Below are experts of layer 13 (counted from 0) of a mixture-of-experts language model. Rows are named router (the router's row for the expert), up (a neuron's input weights, with its number) and show model dimensions 0-63. Each number is 128 + 24 x the weight over its row's rms, rounded and kept within 0 to 255. Numbers have three digits each.
Before each expert's rows: a language model's description of what the expert responds to. This comes from a sample of Wikipedia text that the model never trained on.

# expert 15
Past-tense verbs. Verbs right after the subject or was/to in biographical and historical narrative, such as used, released, won, declined, announced, described.
router:125122148135105102104135121092101129135115130115135159132153116143135178128093120172123123114111131165145130060113087152135179118090092119138124117125079126161154159147142155129174125112154156
up0:120108141132119142124114119154103112138120100115112172118130158129119122132122110134111134143089107181174117149137128119110106137137075121142088135164115138137173150129110112163116116084108144
up1:120150104123121110143147128111088099088097134144123146171159131109133099121077133146194104135153124150130094107132155132167141156132090078143088119156093098131104126136137150137142106152157114
up2:157123150107100135127092137108116098136136160157106134134154122128127129117150141104140184094151048111112117128120121172131146126169181144107129163108138131143077131100156136145107105121067125
up3:123150129158125141115158134118088123141140107124115112134134147129132099092075136130121168107126160136146112138126143126108116105124098144112159083180134110134136123129147191112181088125109139
up4:108119147124124130120170113162141159155122153137110074114136122123124117141183149138134121097100105151182120118137116098099116130143102140129115125154119112142139111126131108111119116074093148
up5:120142133153133150086132129180153129135131120127114137141127129148168178154158165177130136106182111127124128154144127127136120134146126103139124135065072156131127122155161129140124165154135144
up6:119088164158131114150141130146147122142144073161130127163089164107122182125110135137135125166142112129111123152119112089136120118115123142164149160163115095115131101122111152115130114105143136
up7:128109122171105152101142119128130165134137124126138119126115141141148125133076167173144128117154125156095117133119089091118133181065129147135158144131083123110112119084088112144157060146139152
up8:100117139100118111177170096110113089188137145145098124113122125154139102131138088155095131132150135147148095093105142136097138157139118131171136088118154162102080129149139135131163122135149147
up9:107125074140150165115133141144109120102105103135116169141148111150112169103105134116108126072156154095138159135127143120128122106177164126168100145157133124102111141104131125146063115109089120
up10:143097133122110144147094158109117149173086171134130117160145138163141116077102123135126147115135152104120138124147138118127126157159153102110104150114143148144101127073152120107152130130128135
up11:154113120149124108111185123149145185147165127087097135217154103138120133129096174120121144161112146156101116154112108103132097120123146148128093099151113106118133134088127128092115087132102103
up12:175146148143137139161100132163137114099142111141168124130114107114128072138165147083119149124118133089145107166103119142127120126153156128130153139100132116124121078092152119118086105150092127
up13:084123101122138132125132139097130157129104134158114140152149114159145121139106118134147121204145126132107132090098138128115143157099095119095104105078138123109147142156109142162127173197144116
up14:099163104106140151152118080116150093153128101129116093141155103141084129125150119147108122075183159113098102161149108117175125162150098125107137140116135101170134110124143108058133122115120160
up15:134120168135169107126130109108110126163109144137132152139139073107158127130158147105108105129136130123085154112178145130127113111128118093149167120135183123072121115118112120155141149116131148
up16:151150152113086090124148115145184137111121123155143117158130189111102098167140128137120112157113123156119135112133119143125136116143109100100135098147084106105173112137133145108114099118151140
up17:161111135112091139145107107102143162144102102117115150164135104169112163105118109134120106138161137108098115105140098094170109154131092054140153147133172121112161145114126142146095169158178127
up18:114156162140128123116114112113097162107160131186126133097146087082101073116110112154118140150107148166117176180152118124079134129142140092143125142146163092122193163155160112181134135103119162
up19:124154126121122162105106150139087132134159128129143173152132118149154114130145162109133131165130109082130120141157125157156131109142139126143195121122169140126091121130146115108093091144136114
up20:123132156100116143161109110144093146152110112114138138124142141147157153093144134163106102125112137130115108134088088128175110095181081143144115166130113142105144126143134121135129141146111156
up21:111128076112140136118130099134063105124125117163157127105085107155190109124153112122142141141136125103148102171144133137133107130075129165129121126062120121150146152108095089106164160082107169
up22:130096165110155150122095101088097105089128144143141118087128139104153085103149181081140137127161137164116139073130119120123085120128128114161130139114132095146112172158170101113132133134113145

# expert 33
Possessives and noun phrases. Possessive his/her and nouns or name endings in noun phrases, such as University, States, President, and PhD after his.
router:110131149075130131104143166108101158121123134099097120144126094147152114119140140182143133130176134158123114116104130154111111112119096154145089174099153122096144150142115115152147146128140118
up0:141112127118129119122139126135149124100106120156107130122125140127106143158160121113145128102113135132133113080090133121163084134114171169204132094101161157102109145080131114113095124169143139
up1:134153146151061087067138114118165128112161126151142107119125136155082152106158134121095128186148156133174160134108096111172140125162130138124162145096105179135128153099128146126159135134117159
up2:095144148167062128099128107118157077117110137129130143134113113196152125168150150133147156150102118130141206105125146116126175132114131149148104107135129080117117139135115158157087132079085117
up3:134138154158113089089166126119149076131152085095172118131149171127175113150054084120080119100150150108136150111108167168084109140147120164144131180116152134154122137096123111109134104129122153
up4:122096123145117162129096163139157137134131107131131130149143091108097136127085117145126151124118135083153094158123138115100145129133137121139108166087102126166085127138142134132160121127084157
up5:156088144159146147102114130115116138116130142162084152137136145158096131165087151099135115096133099141122106128115147106124115139136079125142143098116145115145122065139141155149145141140171118
up6:133126129124146143111114094156111107133180110111163125118093139152096130126135147135105148150147104100158148081123134129118135143095156128128088134146161096132139147136150122133082100143134093
up7:121086118143116134144117138130113171110111187153126141144139184086120144142137113159135131146150120097097163100151155186094148121151093152129080090135163098200129091115100120156125147143114132
up8:124097070154123169102116099112131104146145159074157157148117142135073130173147100140107079123147170102122125127132144147093128104169103107139116147131138123107106187115099172117126150147126141
up9:142182095084130144078139120115120112148106111131146144141111100127094162088158139120142135126113104129143131094119059104110074127165121137170111135127145092091117103134146111134134130188145045
up10:160158114157180075132124113128138138112106116116106127105121109142150137123184127096166137127121139112118138093118073123147106162107154151103105103146131106145077114127148122143153112105090142
up11:143147129112124123148125132147112110138087137132130093123135123097129129171128093143111157092092114134094162112121120163161156089164131126146098107100105152129096100138144139113176101121150136
up12:131167103098151129128176112095076079090141160117158133101109129136150126076148090142101104142116121092107110078097151122138125138129132110126135110132116129156121120103146085163120081121162143
up13:164135146110082167091121081128101115090132105127122136133107153141132125151125108096100142087122119124147119078151107192141149143126121118146104124150102099151156158137119112115099103166170128
up14:146134157124126139109097103152152146086091103133166124118160124133109170153161100148195153147149130110112161129143137152156114138155142096094144130125123143150180138121128132134146084127117104
up15:135103120154151118141136102134181171150101078110124091128165132115099124072088171141169125114146114097104143163121072128129108149130138135126096128130085123154107167105102145114167126118143112
up16:116105149152134107142134116114117135097130144121140133120171110134146102115117137122137102196148137139120106103143150164095127119144165112124146142141149101158128077167115070119128153147100145
up17:135109126123170124098133129152124099121120174154119131157086143125108137104114088134166165115123125168147145145131108172097156130138155088101129113134134130119079151144122153161093149122119090
up18:184093148111161147141129170152144123111105139104125120128157108109115145157147114139094134111095158149179098112115152156125134135164117168127088161117095129117148146136092124133124161153185142
up19:099159138148135118103169092154142142110166115114085141087155151120167137124132124128158140144086128130082143063105149136149138095157121145108138172143167137140142142075115087117102139098133167
up20:123135158174116106118119092184113083141184166140122138159145122154148180105102113101121084141057137153145114122142120164127141120139109087145092078111117132137129160115142159125165165094105184
up21:115156137095106094134157179153143083091156175135133151135146150113085123136099128154170116114118130117142128093130117175155104115179121162129134124148095147114147093122131145162155112179198118
up22:171086159140118142133082107166144129096137127108144120153117128141098124108082136120115166107132088126158152114162098129150118151121146143135142115121111119136171162183133175150160149081116145

# expert 0
Foreign-name word pieces. Inner pieces of non-English names and taxonomic author names, often with umlauts or Sch/Sh, such as Sch-ä-ffer, Kar-ny, h-astata.
router:100146115163162066117097157110103148109114154140115151107118149131157126106126137086133119123124124158155153086089128120125133143129120135133162105157157162157128109141113113126130162141152139
up0:115091076149136127158097139107152101155148134119072135121148183185112116148130117084155142099143145116150121119092082152155153150148094110115163144150127152109165113134098119138120085152136139
up1:140080128093132131155130151118106117123115103140120122127089140144125133115126143135118113138127130110165166178143164093077103116079096134121146142122116135140167127130134137098198189139126166
up2:150091113172169164186084131088142121152142141137132148123120125162156149124132142139134126082120092111128100123116088094147111105188168130154131127132143127132146128174117109127113104118098110
up3:160109127125130118063159098130107119087099149105109137174144142167135146132076141088133181149148112133129130142109155151124171129174105175111122154119152176148117090138127092146124097185102127
up4:164126125102102130126118122094153140116122110141135120132128129088099123154141143131110128097140147152136094129154129141129105172137103142187094133141100146064124086122112120131122142144110135
up5:150129116194160148136137138137150153142164117137129140136136138104137163108142095102121111120147132164169113112124127089168102132157105099142162158114097147090123134106112107135108135100160162
up6:100061168133135144124109126144134147087140121142085104099107164183161180163176129104108129139115139135163114178157141104156134150089089164111126104103141053126141131109151142155152126138114095
up7:148125160111138138091085146145123109144102111090134120104138131136101094107112144117156116143162099061149123130133145129076147120130126143158119192101135133155121108174164157177131152102160104
up8:117142143096143093095137135160158108106147132137147111127083127099131165139147128140143158107067104086141112137127143120153138175155126147121104163122167162099154161146120159144146120123180117
up9:185103146070113098122116100146119073143109097134143144128110102162122114127087166116115168131108127105106148124117183166128099137165143127112076142107133138152137136124146168157145127168134145
up10:124126117119118133134101085133127151110103144129116150099153120157124077160114159154092124157131133109203113117166126178118145125126130116113163151116146128114086127096143117122160171108102078
up11:130105129140091131112111090182125138100106078139173165149137158093099168147136113138121115078112143087113164118080124134118165162122145119140118141164116119110095096113117142136160123094125131
up12:161133094138139137098120134116124179147107144147074114123134129136127166147136138138124129107107132070133121156198110132097122117150084130118119105134145110129154118150115141143084142145128130
up13:097145173112151113127103091132160121095124125155128106090171109117141148110136088089139120118113112101130163129100140130141102159122091118080146177127094095141112137134194132117119131115099128
up14:101103112132112156099103088114121122202111153136079138115148145122073131125167109131097131092133149122075120144165111105145099137162164149118149140150120107140132140140115126150130122118142119
up15:160166066127125163145102162123109146140182102135125165159101113175145161165123127117160128129124122151106136162095113166150118141131119130124132138134101142122151142093126093111156146107129128
up16:133125107166161151131146120134116169112137144132142123171158122116152143126125165097108152132124114108150098192123131125108115083080186103157168093140123140141161141115132131121110101143135124
up17:103136111133149102132129136141125116132176145135137147151147167108149164102113123117097124142148101136106117158151125125120124156187121100127162151191123115120140108116110150119087095104123133
up18:115046113115153145118111153107092154136116121118095159146138157125125175109110105150098142160069109160161127113143132135168087155133147104137139132158124129158158145166092139151154135103130088
up19:141123122146070119140118118126096143159186155163149093114161130165174083154161143148113124152158127161085130106155110097142123119130107118133086136171126141113113114128141106157126109085098115
up20:151161150164089089110169159118131145107122117143126133105154134121103117110147161130159162118182118125122151133094164143152102139136115129103175117098086090110092124116194118106104103113119152
up21:131121162144142148133104105119130158074165151115147169151168118126100114141124154146111105126089061121123144144161112107109188110118130147115135116078108113075133135120122128125122139125126105
up22:136140126113126134160132141170084160096152105152099145136163136098137127114135144121070117093123152139130129124169091136165140113139091117106157135149144125115142133125145091151157093151123155

# expert 22
Re- and place pieces. Short starting pieces like re, Re, Le, er, cre, Gre, often the prefix re- or English place names.
router:153119160147134139154120134095124110115177112125134133140139080101117135113136137096162103130109142096149146096113106157158087147167102146123158145167116124133119163111160161094115124128158144
up0:141167126093123142117092096156123157155077124142153117119140129171135153128138167134143107128114075096126135106147150125116123163136101108172161097121120136086163128111150152142110110128143118
up1:161135101118150161162134066088123115151118137156142141118147140131118152120101147089138120133111119129154130131143100114131158134126091136119128142142146098151103182138103132107086148121123186
up2:157103130123144135125153146178128149134080145130162173118166119112167170141129147119137138196130149109127173137147106114182147141117114098110120137122101143132160134149127134135084134125144129
up3:118104145117163146085127125169131124123110124127122110156120131151094131112112071157184136142123151116151164131126128122127142117135109153125092129116138155101110092146146150183166162121110151
up4:166135167132147129122130143064109114122143089183131099143127109107149130112140114116130182113160104138142159138112111140146107159184154133133105130153100160113142122091182094115156147116136141
up5:098108125095165151140138142110165138155115143153150120086144140126108128134096097094118135097124144148120140173118129106149147187105138121099163135118107118088162154142192107119122077135134120
up6:123144173081137135182131104112138100121135133143128128144153139089085149075137116130137105123128078108086128141156154150109123145106146143144121110156125124137159113119125125158123158145143090
up7:100107188142086104101124149148119118142143121131147122132100175102143140125118168136071110108113158098131123108117116129129160093140081121128100180116151079115189113115111125128107150180091113
up8:112133160105140109110085126141120071092158187116122129154149142132129087156144161153116113117104105130132134116119144106139137126174123120173098103135101110128140129117106131151152120126125161
up9:102127141105092169118144114104104089159095112162127169112134153107131113078146139117103141124119088091160128103111125095171115144153099146172154167152123127126164108120140108133108105135141172
up10:183158126135137091152152121115142116122137165145135085137148117114160149180168078082134191065196115125115127124155180124116134061193126130160147126132121148106149127116130157091142163146143127
up11:149137145125164137130109137140165137090134135104127145087149139101162146142093127146113114142090141122147106217138136104207164149070141143117123100134107142157132147084100113106129131122141130
up12:143151125149115094104103155143129097142132153158103099139125108178146124124102163152105103134161160147095146078114115083114063121116116126098159124085147149135125158119126159099126158147113125
up13:127171141148098103129081119140160152177134133140108101114138110134111123107132128124144180116117158126103092107086124128138102127156116146148142091112098088116153132134075108101115127130122174
up14:140132120161139086129144084113136126146095156109054124122118154115122103128116101140158082155129121132115142140147149138163143147120139117101068123146185143158094110132131135145135140153104110
up15:095130135135125140131129126088144110092179141139127059105137138129139125123120135096149137121142119168119098139122101145135124141186107133152170105055146144143107066095135101130140141185121107
up16:166122201138125140112138144161136116164142102147141126145119116095130169126098138181166082102100168131134121168122159114138118121104169107109153119112090133141168134065126111118173179114099170
up17:156156113139127084117111118159145103117124121159110158149110126156139159150124140107106125124104150114127155149146141098131123147108161103131100149181171137156148095116149147131124121079127130
up18:110146161122127134184155159123153121133101116147100156161124093111114117107153104121138132130159163072100107103157125126099129138121121196138124171124147113122152148129119121138157142180101172
up19:141110129115166122066116142072149143129165112145150143096088109115121154113167139132161095120143144126163112095130132129121096182107108124115052114120117142121082111117130143173121159158149138
up20:090125116119135145133145138107116109131149137109126133161136153130122091125170167153105144108139118127126111101101129157144083180186106104131125118175141103160153096128108136185109106136102118
up21:121123164130091157124104121147105137138121113123123134134117139157162152090092127145080157121119126140115149137084126116152113122110147088167104161141189092134113132129111152118093119162106102
up22:127095169144144132163130121155130156125146133168148135150079132127124091142117138163186128125152110132110113148173109122158142111130147092155102160065137144119142120153111111125091126112164136